From a checkpoint of a small mixture-of-experts model trained on Wikipedia.
Size: width 160, 7.69M parameters.
Experts: 64 experts in each of 7 layers, 32 GELU neurons an expert, a sigmoid router, a shared expert of 128 neurons.
Below are experts of layer 3 (counted from 0) of a mixture-of-experts language model. Rows are named router (the router's row for the expert), up (a neuron's input weights, with its number), down (a neuron's output weights, with its number) and show model dimensions 0-159. Each number is 500 + 50 x the weight over its row's rms, rounded and kept within 0 to 999. Numbers have three digits each.
After each expert's rows: "gets" lists some tokens that make up at least twice as much of what it gets as of all text; "raises" lists some tokens whose logits its average output raises strongly, later layers aside. This comes from a sample of Wikipedia text that the model never trained on. Tokens count by the router's weight.

# expert 59
router:578534474438491429453516418537450531485516500454511524422519540503534493495483428476514503453562526523535475473402441605473505557513496511526476532489525407456641446481448472458604498475559475500610498558409512505408433445484534513403496490537447462403577494471504459480448468549545580488553581425413519482503494514555636557428546608526466508493481535454449532579438423530597487504533458449420453522538492513484483497422458571473513486566535433552461531535540504520449560578517484
up15:512586453464489562501427520514491549514446604455445508491599553530588473537493427516460582516596567535445543537418484567437534440377491520549541525625567476552482512502432517462505517405535515461526470480504499500468494487401513517479495483493477495470545393375473516483486576509500529402487516428487599541491395479507587450515403514479465557510542500507516539494507483528471491503559473504543505515515619530460410525506442525466546475465539453343565530474466572537454571555524498
down15:494467541430565380415502430541521438364495515535583467506481554522539478436492520424515470497570599525461491497545408499497501489509526549575434631413493448499562431452459402537462504541521493550472545537459588461533468474438485565517477416447472511580501472466466459494492471557477532496501437495446452502490574563566615597491521541611503508443542453498414494511480420465509493529547509503478506492497490565527537472511463561464510518542527543609523541580613398488498424491553500
up16:541516486619475445491488622419488496440489578524526544521473543573505515502535452534497587424577468472468475436604515570511519444497487505529504551484478531460546435532533516485482549508651484518516452508374508560441538452538495452504436599424486487544492479495502401527455343499532539498470518416441496454424470458507430473450597482473494506523547596495541528526436472460497504538422480455571531418576541498545517569425490528512556497545494456491389562595502541467557532487458495
down16:536523539463594511404577445555406461548510538520474460390492447471404466460427528579534485462533480477447474448565510576497521475464534484555538471512524484462539501575494426508554520411387566495495491559470388526555430455402488559519490576490424510542418519559512511516538571527503528615508496535546590486402566519523498488501469441496443550540535477491458556524502498601522451493570467435497549486406448525490491520477432574540640492549460517449516442444564495489600506502469544
up17:611459461509491472588406587521425552533512478448521467408536544563507487548473506442533539571516486534509505416461542460565534505510481416555501481529523402426537434443524543381480474523563530534580403456481514531413448499497525495568549529445481559449527473564456488613532483521375586497512520335468462483574513504567466498514549497508527543465531453480514538424507533622591399481537499474466506460456467520517582560477522506542503508533424495471499506493445469543570546439483457
down17:484540485486586517531538480494425512543515505472599519567510386496530468540558455549422529459615484449520481531477510520490494419567447546571507482522434439505555489531515503577512475438540515583515535545448531471596473449486427449394501504445486442463523563397487486493458514521524549486461487599457523480459464527543622530499505602526499531508561452487468480499478545433420485433428523568456549494413495491492582549545397492504570566456486579563527483428590515460400373577456493
up18:464514542474517466544406500481522518435477417495520477408440414542510481574537556556485581510574516508500515411482408593473569518526533510517485502532467421585560456515408367464509550534490474531546624488490490479516452551477576560446586466499501473485445452534542548549512473498551475420575525482511495454458450436526623539492513476557498538552461527463565639513469415441457525519473498439493428512485360523531458537443455536563536457597523475571523571478551520472435495475515451
down18:636501473522449440498436515546497553509469517408482547485529498466477456513476516547505491478448549504482504441421532418573497481565471437467542451611505533525507430423549486472483490461517465486503473409514537510426461606492483509543468513423443496464568560482534506494460520401592580533546467527587523459504481528501388497429579489472569451575412500565453451503453442504528464456417537521573573450474578412576488559477612553573471506410496471531536427405428452543514541516526571
up19:489468555464489496517438440495560417507536398535484506491399497506470431529631508440534504512514524549469448533435574513557438447529460540529427468483467446472594492526502462451450440486486425542519491601502583464422446483464606507512507425569514491547521553540510486474494464494516518461548580542383494529363526409512482595584477541555547455592573490505517570566487400449488454474502493474454553491559511457556443497451461492462432509559516478559538408485504555601444531509468414
down19:472462552456511452536475500517449553549420505475476548515505521507471555484588492475520413513490469599399536487485429504493478584446494440567500590484399479523545540469496350479565549548484559429399484456548524503471549461575468526542451554543520475440458462479407587456563515646507423483542495437525465524594532652558593504458464501439539500486468561487543439522518445556464530519534506464549476545505501443563497555381481506511512541465472544504557459485535426487481397471509511
up20:537559449402463477598507531508537465483489542444468460441410543518542496534569471542475528510526510624554527429378532470507462467524536552460510529431461454446535518471546495465513443545530487474472553568530603430440459536359522418488473483565541552457538542548539473485541586590482459481547471451459455458417483519490528536564549474504431522499490542541505573478541475651429493461532515394532480433480491496520524469484334452534461454546472461601517554458521531510513568453546525
down20:452446507558494442557472390455519503575510476484492432549510533522612421593421535590482478409561529484536491512463470421527565505487474431534500366482445441557473476471463495537501439460505506521504489480522570541520533610498540506439544515454703493466485498506474519524560475558517546463525555498428471500517601475534536528494582440441504497459499502406492545511545478488509483438502520546577545495451518398446466442592544476490447483474516426409495473527522512451628580466554531
up21:495439517436520569509465541663488528488495538455452598492547514528390489492467444552443500481526552531503536462511488550500490517479482444509527554435500539540539549505472480470508440409433524465434455519461594413505424517487491669570623602519484516408488375486522473485492568547533607509483529534482537546482463402427506515506483484411495509501581433432494556489545528499561481425486467536444543528492544595574431465497470515475562517533489471477501522578495531490513600428514556
down21:525521553533412497500544592448451446467515420539548611455517477480468478515565500553527457464426471471510524470448465514562532416575483460516407536472460499499475479460525452467477457534495413444486412542457562483434509531512535504469499433527468436610478528531500570583452570454510451540392519431551566435503539465515606530512481458429433535517524502490611413476478541512556515447519427515533418495614471426538499622549560509499538604472537498479566576500547571485504387527543519
up22:502501493508495497474527464521411563589479451579474537481596548430476483491567467425539530519532538484573459432504476551507538475450459436471542538502597451478506432557512459546597538584575532505473370608448480511515395532531507488503452494563530549465562547435490530563449415549488546473522429453447425505503524561527564510512551420427559519495493416512461575512473558456370462555591519453452538469489566491490531529445528467477548492528513517418384430519456538463465572611489473
down22:515521589541506524543509481424480492508531372472455627628473581442521510450543575535536586591427439500494521593512465487498435496416453537496482467422551564522472516576520452449478406505588463512513525587619533526499465490494486413517496434427537539599521531462450478447496470502403505511496472530538480446494498460481507523447446469532495578504560470489494463495522543482577553594489517511354402516524523541382492563488470529514515485431462512515522514496394539584460483511502493
gets: " ", " ==", "्"
raises: " |", "”", "serve", "e", "ze", "=="

# expert 42
router:513430468575519524501543397511412513479559569530513457488501470419499514485481436555447499489401493485454516508532528460475493558559589516605443468574467512437514516394465566547454488550476505499438484483522595555475444500455556457533544513543507468515507460513553454475524510448506569479554499471545490458519478466467429565527426433527591572537427431582498499584522543463445574502545458580592457465385523494483374580388446496484501402542418523537485526517553491550506615421467528
up14:536457442539526488520539489572450469547546527600549453476487546523467495481466518472551564502540470508450468490480534526432423554487464388527578505546422461498577539486527482443487552561542440528539465467457557488495486391371567484543530450543508473621496519528545482539486455530502472442553605518581516498539451437479587543506491557648571504475429475519447545481457514455430535438556466528468526499553537534520445526420494481481551333455498451453411568566467444517451578478431536
down14:458314510539494558473477515470514582434526522479539524491515514536438488533584409562484404479480581551424486503536412490541531628497496562501490435518475506448489495506447442537415500518447608455427460571497463575512532512556612504442484546545549505476469466447567488537524418502498466479461478468460497519571598496497449509506528451464438439503534475518503433582522536431523528433395538555541571484445428485598507500532513492462416507502414530547540532434532484545562510525398574
up15:519418460553517403512521463468538505537525520486509524538454423468484416582541413535521509476493496474506578491421483405593473517540455591562495517538570473490573511483479453517511433504498465603478515554556577473510389498436591448485539613520440534508424478554586417553494494605482544510497583485453480529606534508549367560445434443532553591489505471530508525462501540539438441513591480467503499511400451490478514517549438479560486442455497515469546534465492583558496525399458456
down15:497493447449507566429467479579462481413487447404477516558473497460501510506551480571448567536462461561440495489551565507476561481618453500504482600510583477554418496503485561508450550514548447506496508467455452499475538457578469583447404582550662537479571525435501537462502468485545479489582524447492545474492465489521483491564522547571432508531578500476513483437560463508414605422552475429428574552576510486438477580561515425568479569467566458465482492414418447462465535465473470
up16:531430578530538510495413491510507512625513500532557546552478466437474507403436469583520438486475536414471528513513564387540503505522585489483535487461467507528497466608457558544489454497592491439530461487481561513515532429474526474492462436494573487449448547454485470629604560456602475454471476375505484506518529521427444552489384594459592541539435447508479529470490482421481464446505444550552492571450486444564475577478509453477457450509563550469524481560476566556490620468517523
down16:521539487523451471527352454558507441605474499506437486549425495490523506457501546524522521459514532453593514575466550545452518480513506504423461383522500474519484456527572568520478462560520417567545527595570472566500462376487459465517500535420406459490531494469569516510352574488504540465404483493514586446528490419484508534404527489527478503454474526498492532501486511647529516542432504552486451488511490492539464397544508611416513556454392507496554489488537489459564489531522596
up17:584473535498565456567464499491447518542424478545515536427498500462578466575560499596482503462344443466400521542472465546560442453584522459546482497483444504538521502501483596418529488454525477537543496545441575578425509520437466446461570474495446577521560531508489519468501467498475530469532435410550498488462465523476512449580444454533487510465452507486535612581460638420522399532523473478478556515434380477484419506460485559478540548504445523475457524556555474612535491454472589
down17:438536515448530477465514501494458449386591489499498456482532505503441475420502504576571507510569531510496504431511544465430465548493506524493493507479574528542416538597471478457442503519469474492570388543528465487486410626448408507480397434571588535496519538517451489515559431467613505566620566562465521571435509523479447541585475514476409507546594458491485495510459454526525474477536469515565493501514498561474574496532521399550421408464518524536541489542437441563523550554513371
up18:471521558562497617426445472480451463500583546427498515543485396438480437456542445589433450484480493382504571521588565463448548486586488458500486545540528428501404571442508559457456587572504416596407450548462595531509575379470517545531523546505545472419411507479499535505498477548544564494533485473508501399504470445486424541511467463472528614484495528559530536526479547482481495550551439497517512486421473467496459590461457463493503473601494523463507499521545475567568558529454507
down18:430454578581519532560501590441535520393427485488565470482475578481570573535613425557465508487522509419469571472456463573542425547465442512571526540493406447473527396479505501512571431420484438487485489461556455497431468550614648466439510465498422468524545537477479524517373442532512493400442498498506460492601504540526456488531499485567481422509494475503480460556516544467489471554509504538506503549502461526482453565470445562531541509531463514421519529435496542465447501574388541
up19:503480564471523489480525455468468494508465508498476521467491428454492556442469415425518496512476470498588402579476574443472564519627511433488425506495404530459447493500503588552481512528543455588491527509451636637507402491471511476545504502513534548556495403462551499469426514456549551474525478545404577506456495440518463533499377529536600509580512526548501561621581466477461484535576459516520461470453529484529432539399465494484514443604506474521455435458530520558527577444483466
down19:466449576503497470556462519526535556561520450561475502457490474536497542543432520454511498437532523491465480407508522536461399434485481391501544505511515602488541489542472523490522431492409439519533500514519589513456467505403420518565449631474434436477495568486488492575433508450495573433498586491475480501545515378543459521434524525546437557548414472472424557561464642485499578536505491438507490436500441443487541490511381599522444575494602504559536538514610478489554521472508492
up20:503534422483529518533535421445506570463560487484493521517501578520549509459477423569472520415479428479505519487523513459544508529544479455538362529568493501419492447605464587523521523566493568619509506488481573528535525438485525450464571554404429565540519392566520515451587482505489486496504489494482561404520489506524432590483538432532507518552469470540492356466491517535503412442487499613517461434481539461452417531480477460499501516528511400543473444510578509639544516462401450
down20:506405501474489446502422521514423394583489527456503477583427549530427401524489504534494441439526470488501595461510548506481515503406567516493530556414522509465487500497525506429474441509531402506525417480434446596539540520513595484531450387510494531438545574505496436533557505443519583482508602557492471495571532585453535503537486512613502539416527428444468509491532438563520519554488464469508536408442541534526487440506545503559459472527527494494463506467682555553588482468429479
up21:427391564559430520538453509542400584514448580459452404542457573435525674494541418577541513537500497511479454501555523433491525542522520494529483530506522465447552536512483492422439472556453425433360417468417560494495513505467520556490542448558443544433499485484478454504575516542426601423505579493461515533562483508458489423421529519461518526490515491501568483508562572527557493474486530523541551443505545541519460529484474521489507387489524521492546542486580432597488602454467491
down21:552447544524520493464561504485423564509509482441594627427598437489496511462536535418459553492359516464508543474512515475476524522509427578522435489534471430454502422487500642590493431473533514511542559484511488500413516473462539544506467562485527497549434471553522504525520485413490466494575446482543499542464509422578537576503366429531546514520441515552485553482498522498561454506590507510416483500522480482401541580460446502490440432497460391608584579476428469525512552478484495
gets: "e", "w", "ne", " he", "ta", "es"
raises: "ct", "av", "lic", "ction", "ctor"

# expert 23
router:469599492488525445511500407471546451533569530562549561480566497561402457534492549496530457469475542541472515403469508554584499473533475457548534464483432423439499487532505554503616462446487478574519487406563542532533564505536486445532500521560517574434551467397509446476498458418524613533513508467484486459556485545554488432493501443482410555427495510492605512575536401510551540566470493525470586449418462484448521415533447481415569565469432434504512511492552538481487631428514426
up18:544462497509472495581459432522491529434485468521547563449507510503417459488528505493522482463476459484475532436470508463474595434586544432518584564443496549511624501414472543481522482442642548498568456381478560515444470541492536527592452441544569460458515448554502490498458522534434498615528464381595530483518501642521515507495477465558564515440431501569484523460525476531524562504477511552469544482527365471471461525585380555463496548491499546590541519493483498423466532510485434
down18:510521520501496594536542513547470467491472395487513471550496527483498437430534428512494542498684428586517523568478497444521515490489501516544435488568561516477468472584503525544498549641414483549461508498518464538514448410380496435482364564521476505511474567534503458565552512481499431476518471541526571474475408401493507518495534506517467474495505435393501516503455467498575492458489430572522485528558443456473552570616519496472468528476532404514434570465499494521571556615524421
up19:469506531478552594513470415424476464430557600492510528458446452514538420576447510499509518458533530509426535480397576513386626548535431462533576504474495555449501509419557535460516512495529475444536439433471511459522594572458540436428527485548532525542503420520508540579470470408521495514485541454465564456459416574576433449500513524584429572540525614470566481532517435433512601519514494510518554503468514467464496475536516578527421583478552466481491555604484484515463523444428470
down19:629482498555477561532484458495546480528409500386494529553456448490508511590509494445460437520481536628456410568550473534441382425482501517505475495413434500445414465637473528546512554519531457446438447487482501547500449514505452516535493593510487624525511516458501469490494506529455503449495567557522523510489449483524578557476524522530496539433523556467432552442594595522524408557489457461485473491518569487557473538336468473524583493459471526508519602441428485553526469480514479
up20:547524501527524490521532479518513427378490461503480449549537574599459514567456409385472514491477546565537513444526481482533487443461489477521471561582455453433545474559534439443517520460530492602437522473445495420489527448510401482533502490507567547549422509428478430512475489566448495540532494475389571558424470465560540538487482462593415613608505487490576534560499577492539557471521492422526519513427474515409562449466398515433588556532478470430525540499502550487573583476455523
down20:462546479443504461424512531473559462537454534565452572478597459448542434397540504591522513552513464460483541498484477443527452537518485497517483557384400527482483489380427549435556548423487440533618411525550498507505539539476522536418522515415386481530554469492565509440503504540558529520482516486523521426541532454554451433530455457392565496424502517440440428497508423486517468521563493551505529584548614532531500506461541543449523498405468531498462443447576548410495464581492559
up21:418525452486505513475507451485446450526485535562626521565417482501457464493442413594446459460516603465449387497487432487503519466594522347496538516455476480584483520499474523614509444430483455470525498462536562554429512514474548523467467489611513600447517522570544549492477460441499560518496360560506454397495507574504453455524472530508462480435519541537471498595582412513565483479522454571524523582535471477531508520529446597506443537432548486556510544488535503473526498425547517
down21:491426452443445470530542411498531507510556469454416534554500515400498525534492497474540523477470420498578599418488541543483409562474539494486478484533453456481551479599542508465565572496533470525500573496532588500575549526460471453540523569510484545555450508439470546465515503495455483475448548571415540529521476584466616457551455590434481489451468467468555501336535589465357468480493487445454452531545485493577503444590526460547564514538514531498553441519564474467399524530425425
up22:528511416433525522520425529588546526455480446423552477444532502595542485559508541501493544429509517504510472522551469666407472545503562413546458467468476577483528468436533460513488499426598428520476565478583501475533487566498555463496516457478496500442536412465518502570422638502459469472513400456410574429527505519521466553536456467438476508597599475447461499508541476555503609500517560508511497506513561436505547436480461474469577474609441505546513490582481438470497470459511409
down22:577521468484457498436489520458573524564559405583589543488455447409543548390499501510481565501478562480505443488424552497475431477503513452528555486611584411451490484466416474526508544536515441518527529430492454576609526471546446497543513520529526462461401454467528455421464527449549571540518492561479512421515467596472575386436445499500458454497514473451542397567472533559537558499514428530429500479509483586512548422515505602554507499504521499455598499488552462613504497538550457
up23:470534556528515418603497549466479543492496455451558481449551461468562476421505544553586479541443560520496513438480486383412563454547448441547496430419546528444538613512508518436566523543518512515470454498405451528440560499442533540571403539495635528449557456438431550502535433491487558568576438451530536430531470546443484563479545493552474571506552569444466449531515521454503499484546415444532532530495484536365546506421589486505545552457516441577499511442534545434484496499507495
down23:481416537494516427522476560477485435449515512559458561486329568475380482535565569498523479433527495501448470560547426491531500497496563495473506475474447399592599424497552426454479492457508481462553559450576553490536471538507483539578465458530582507528518479530470442472433499528533534506436497442450486471487451605465500562504505531517605538503541508507566497554606516525504431584536546557517632412542501495563479478557441456473467548439522481483410552509522446528501361464490534
up24:439463428521569575569543527498505495462527570441473541451490500557446355505465520453478472533508586484524499466429555606514557378479412537510497550437470414520558448439409538484531476505484455476513514463542466455481475451547553490491450603594521561529453516443626504449483471587576581564478528438561538538461515493528512454433476520513433542499424564480512472489466461415421518466583556551463569483487518521527535513469495462504471507448358511553508587563543557551525488445551473
down24:501446441534582580590504508480493551515479577495496568433518534567471441528589521491526556454448559508507577540450574447569511476534455487473444508520477497484498422504446494412505512505492515540379382513520566568453487432551489562566501421497497493477470468553494544519508559482503487505496431621530440399546451618476418505427502506488406583432463536488530498477565538499492520564435523559418444454479455413519478575480507489554524562446580475584532590543389565481457540450505486
up25:509489414436465437540527500483442445507408556550524535509569581547466477490559407522464575354481512462494567446511371564526551504461457440517478530490459442445476448507550504623502466497502528464551429552509493495444524573527562504524478480542584623429441532486551581555469524589418470629527475500506514557503433482523524506529428465426522522533425539380555454500542471563479479519480465524457563515550490488465475528507527508479539527502480433440549481615558617476517517512508542
down25:464422494466474489522395558520559435446468562533477492534466592502439540563486500432491463562498522475457484505482509530417505455510454557553457546526448437466501550433410520565526439432428503604464530579588458422496454371480472576492556484476473405432411522547452541518465501572522627472537524581451447491479535489432546515533494510510495563469467466496473500348553457552533518506572517467637560483454518548542500508587528485548556435519569546518464562540520435526536542476535505
gets: "\n", "==", " \"", "===", "|", " =="
raises: "\n", " |", ";"

# expert 44
router:473523407522510590518529464457507474493544510461431536599510460487504499456454562455535457502598496491578568423557457557484533417487697507537501476462551543594503493504500498508467506541504443496449492541552514499548438477509432497351537491538438510532479507492513520495542512509534426510449531561551410469438516517468361581493597587467509494544448484531552448536458504436490401486516511512458406469494512540517412502503531513543508506500416550579417563532492493379536535404455496
up2:515525441475525548441511485467434527573492513432450563484489477518519449541421488388494534569497479439492606469454513365422522521540525549421511573433512477549525472464546522489570450536500536524494532582533567507429463558503478456452478501615478567547488545467504554462512535444535508480477503583474505388446523469464420520540524424489564513592469523451580544547510544553335554496502433644515465424528566451562419519433495504477566454543412442500440479486518520438490486475494483
down2:438458478479578452538520563515548562397471414474519574418574591444438470506501472523608589529462490547484439447473485389500444565501576599495471510446485508483540555553528445524576528506480556616456477518531493460503586349464429472585425485486431459630587497492501503420495437538524427514548517508499442574509471518557551523483484597498415507486496421535519452527515474478418512512433488466427459458498443524533543514577533460520527494552537542487509501436535469477536505484546540
up3:531510454474436499566505492519512531542503375445453475505592461446446524609510541451513496490550544483592483524522478527495453386493531521531460429450407569446494591465436540558404504526479496565512410547498508494513411536493469549455560491543518471470554457506487562489433614527597467560505460570533487468542478506522406559465553527445469489583471491548581507553540464454443466441575447380494493520521510584485346538436461488502434458515519521560434488504556602459511525441493535
down3:559450454469540536506476460524573595497512476527572480487516474522534442501493521489466482429500472551510415498436562492490486546606499442481550615426539464575392550582566494472607430451441505485560498532497504624420522579551504516481570521474535531539471489526437499446464410491581431523557485543477467547539415566450555423517549521446518535441491420564446531616462467416478407509424543526412393517451542504459521477564519567502506504406554517563517455473497486488464452475507463
up4:458529454526466512531536435499467585554593546427473548519551487479439419511405499407515500503525451532536512486528460451462496507421508486511482519480475493533534489513489486514532432543413427501428483523515584495566506633525474541445531528586438570557457522446467547424452542570577453475555484536513490489487463523520359548540485616464558539554439554515503508469507485490485488532557476470468466455516694520543533412474553549502569493579463361464431573438518489527491459434564492
down4:502435533432495557527446574502468520483472470543478506521528547504644513528538520549520512550557441551509389438502495603514479553508461471510488530545498542463493453482509515543520528482575551537550383465549490543391548403539614490550514507352536560515517536489505475537579490503457484428446533560435523535551493475434577481460472483524450530462571495488553395582483546530492544508402515552451551406454459475459397438547460458477538521483613509543513451468534414422572513420484530
up5:459485407512587438617510474470412533545477486513421527445477579479578508457437500513465551564612443491490503511518472547440538423478571433514507541480519543539524564496498484583505460451502499517479468580557497505482482534539541507374592490579481502475484409415564574448490514594508438500415477574613471427612510426528410422504523473439523499526473540495510490549435482391437485520443468450506507541455511462467491480541438526546575480470391482509444593530506513477479497469414524
down5:541471529466481515429530518543463432496458506622511490533473446442495408606519401593501429512402501524497463477539405570436508531536389480459466546473473506406466525511472487401501523493476570511503496447480476577513595496425507484493455581564450504483473530523456447592489373451495515389458544530508515534418566548522551495544547568545478554516498469510526513457454523517437470533508469512462545537592494438500433555554605460527578473557611599452543572542449486459485548471473538
up6:468522484449408518535584527467538485506432392450530525495492546528408493522511571530568507517469576463506547468507540504470539401487616546504515478537504445510527486503417503491466565585474425516527479432519552480541457440467417557470455562517512549540457489508498425470500474561493532559473495434523583484476357539447505582565516573593579539408485468603540462486596590522474473429520537521452541495541388465551445464392556427524429458457522416516483514563424457499534505468547525
down6:518581456484537456553506541484490419499439582465501479518445531437517495550416508455486457489462527473516428525398401513527442537449485523555654482515558490511488543536575496573483408512516490520523496485436483517444462466472570536356459472509379493549521518505525518468483588455476413476488580525482486558520502421540461490439454479533531496488452496498630543490380501509625526529484503536557492590520611540512556476496411594447537450580556506497515414497484475523439544569525453
up7:469448476550483474551564456561458572537390454548449508520450513479403575559445550495538530445575412462562535494468566517511498546454422477580552485494487542525467581526359471465485451543489419537427558514507526501497390520501505478505543510494520571494534428544475558540429532515599484554453447577546554479465481492523438578468449587457465547506553634592478449531580497555479468485475517494457569389477491585422452506506413457437524432468505509529443538469460564429473489458518495
down7:471442481466475485463455524452466506434438472420530548474432454517564533513507451485549468483519588595541584475511546537494557439481424543501430500568527437527494491507670418499466507479470462449510495498503532552454596394478556455575528426621525483545560493442447491574496457479466556423490433469437532475514478540501544443506529504487536464563425467522395490548625498530427572566538478564468482494445539442531462539486520445508438510526567557505533561434505586616551430459545542
up8:502639426498470494526449491447457406391514460528463464532457463528521521482508520495487536532587528498427522506458543539423551427514471576554433459443429427524512529491536562500481517561464506476457522549566489479576409540491442535487550488522526550555486550443421551437481448487391423508529536524513394492411563420499538517547521339548518538486490571503542497484506415505487449521434504454535413485544468586495450530431420540549559561455472434530508458453562560450502583563455438
down8:561508530509459549506535524474393503433558450449509516466472495465563454382560464389540445476533569507446442369512451485522431513528545489483570579500535536544528486494539448455513555448518550562525547486557524592406434431462540500570474488510380472504531527458437522458495524485429449565520604582523582506550423532505482494522461577548539504557591418485480524549447512488500503548528514524548475503470486610542468478422511403500417433579485507446497521548451424554509485428405554
up9:473463366632381510505544439474446495484559536498457508525501435402500484503536480465530441529553467490541518431477537624641498561424524534464507516477591486504515491494465445587565440415501501563442465494476503532545410493509567546473587489498489542538437488562591504550488514421512501508507534556450509466522501560516455588438398483443517507456519523512457400555546458449511425535499471497395542454504585565564561534477393478521509518410502559526562468478471556531513506464457463
down9:515444402488452517398539486433533556453438557529541534484473397510479543506492422424496516474540545481501529502542448531497595423526521488490444443495525483485536507447464515455482568538572462487565509468435400534592516420538467545532499469486442416459526515469553527529566398491556529462427544540523449504503455454458584391512426522424555517485496490521490483478451656535490502443577529510440553555568455529601512549543588414503558473518535457585580535457491589545456586473537445
gets: "en", "ver", "on", " con", "min", "mp"
raises: "ger", "gra", "red"

# expert 12
router:493495593505496438441556588566465560518545526499490547460569462557526533518462419547495429440462475474509502518452583518450500464445512490561445488470537445512453510604425496494468570510485522556573471413434487541497524504465529459538474494485489537515578530536527453499601436488506469494531497395596476583419486541524583514451394565464443544530506494477505476578487500434529476405498507454525531620385498492562441510663496522481486517555572453494544510450402508399508419452563438
up4:510476554569463570497559597511461496592515522465489563447669573492445470441470506552575421502474520433515470617470534500432568435446512534478491522468466541527481519547449567471474476569558520472489492414507461503547506478444609479526515535534519619433556485497444518443423521565430498565527510437477536548537557503402484540433529509493551534399469511517444517565466468559486532414526440449506545440512463511563549492445491440432415497523523384516532439492431528401463552452535479
down4:506565442453420583483382472377483471462508464540577583519479483541434512561422487514445510466552495543481542624428501490449408523443503496455533388430534474460501586486475550438544526530591567480494573475555458530479511475439545561456476548551410515533529551481429433518479551516481446475566433513546589491496478365485511502525491401520505446514518564561477528482441473524506476570505483460465579572543570507581436539521491511529534482441437560567505522606534440450529460510525555
up5:564417483530423387577530565509433415524454477541497548473483486512572611538529500537457505466468542446520490406463476503431458442425520436577481437503553505457499449569490578434497634443575519534451489485491504505470517493451478512471588456516508503507536488571514490563577417457483575439498496486584568558594452467461555550502498464470422496457514545490580479423459499434584457522499475532441555529447412502445475539563477466424508361595476515501574540513481450553540464553450519
down5:499499485537487458396556426513560524472557573488465548503505440515450538543515594514449588439523466507523520528450457435558454389489585433576571546531504641551444477587636570486514555452584492505491562538477621466509465452457514523558452496495493493518482515562511543534490463466484536436477493427547443494550499517547543549513476525497474503483497472421512475486553510519608510502497439527471457546434467383499502404477481474486492486467362489515516485474395551546390402557476449
up6:483529482595499440441537490515491547446518563476539596528490469493646505431517476547442504508450474463583589477519442396536488461484539490438365519486452424510456514398545489482506447429483454557498526520558467550515461438444557504517466579440410524515568497545477564503563524436468557437513533372557433562464492475649411469487480513535462517478516525510515511465454623530516525544523534479490540547516486458490463514565503598457570604455483456519488619522530512479517467427491491
down6:541508547529513436539559503560465548493478486441454426617524512459496465545502602453483544574616435493483573509554550451450477456472580585482535519473515371514456468560504512411421500538474486520420501529449563483587507499556417434423472517524520539553468474460500488477468447506563499520587467471383503505507510487405533470410523508535564477520501464503494564505543450494558590524470498556413463557481475557499481465527435475605470564570503520458479513528516482579368470648491457
up7:408475469522557385545504556475521498430538497433526561419561466510414451498456454473467535474538469467446432502385553518566486523531515438518440521479524441520545530535444512597424588490528484509485486560530517504470534581538528532344483421510564494567524498559505475510483452430569492493487566524616476494462481543592515463484423490523631572549452493519610456562454477480451449557512472455484447532445471541442471503539480514460528479527547424487420522481426487470628470399550500
down7:524567520478430530473534502447464475531579444636597522580549445381473483510498527397485545466557475553467518402516487458530513418475526501445625517582461419572450493520436572502511449484575468433426444559487511471481533539459569509607499433462460539578530438490475507369573478527475496502553441504426477535526459433491459414511528493488529462497478463496486500475482536467542522437396516496485596515477510537443566568601541519534462514439489581445504521516444609523510470498534473
up8:480429565479482467439433476527486448507548492497472548543526523587576548419507488384447484557467351474454409484492618458466494622516563529533415522568453505506500490544491557515605533544554507476457540606550527525403509466483551503554516510512505525445583596484353403562480506446528506445541476410514488537497490521476554543428439510462511534561418492471485602477499459517527443482538480520470561490429614411498534509569521494457494497476504456441441562509503543470491487507512469
down8:495561485522393469561574509508530499399444552446549522431440463516520441439498431482541451395536556524555450480533561562586548484557459486551498439402574484488471481495500519527458539465433508518566470575457519482503452527446519454489523450456561467532534619441538513574505491423477593485522476442561447552445475574423564527431495574462494496438523468525536476569460494509476496497485491519621442520640534519492386438555513566472453537454467484522514416440486547493541602422552560
up9:530548520621508408484492530530542545479429509509481505481537470504540461542410501502444496484498483566523462483495598529549519531447542561490450486471534467465548581590498493543496490443437415529558464499460483559532471399485504475419501460412433592551580478630473491489506445493583498551496570444552556580502455501468502553502357471499461461619528477496469471481460510476541490517498475500488503474437470442516377512578605467554467438572520552532466517453330524522477562419488453
down9:524550594459501543495550480495513460536444517596410480512522526483528475522544479489561475482560519522428516480491419455493594435516488556546503525467453480523429463481590499536580509564514470486516524432516539467465524516471519527404508533460406464522566474431549524506405508414461523403497463541525409458575504473464489525506577465592499586491523522568628464388484524523444561376514456429552497511411565539488513432542457494508539459567543464602434391464577551429431529528525434
up10:414419502625428504519524571491552545513613492511495467496535618443462563550484484524498593604630484525494500488486535527470486525447407544548539577466498523414591445530441470569497518485531480546465497475452568610526462521527541356458464505424554515523574442396538543544507538493464546523518461464444487529528515565502410414451491547491477514526562531504539510505507475441455439458569556462516488443480498439488539449529464386441530510538509472480510478526404552477533451484605496
down10:500455489495441482512534555460581592482424489592480518468448499442460485501573491500492454441497466465530457525546494407574422554586510488475441473529504441611473569432572542518514490531443456521557483367525510375573538489471453477532488542489444488477416545550534457487438436549601527518529481532450428497477456516507510483503429386562519599535473456495546487560468520516520455611524499512461498550517499447463546458422517495509487367515503595537492606475466597549492531428416431
up11:490463492464478492478490507604470549476530576475500541529536485498511463499409519572502596589488507440538428542394548524551484473497442565472431520515548493493516559450468419466519500559602592498468466471522468520437535540534497512533513459599508549504447454584566466515502504528403560394588523394485522490547476471580441460493443526445451410452535543531540535559416500479505541494507471466602550506403453547580451466599416543469479417507460447528524505406517546375544480495574455
down11:434602507517519415534397562583492514449407466468488441475527441610500463418531488494502395487487492510473514395418465538499528466518558517538536527517518440545494529507475566458545512588500513507535512464471490544512540539518531572558476538504471451631600516466536528448429557497490510554428502514423601578467512480490493368384584434429534504446563538417520513532495468614432504561472523480554513532454546424554489505527518447499442470439562440491496462493475501474469559486583581
gets: "ed", "k", "ing", "ated", "um", "am"
raises: "ship", "​", "ge"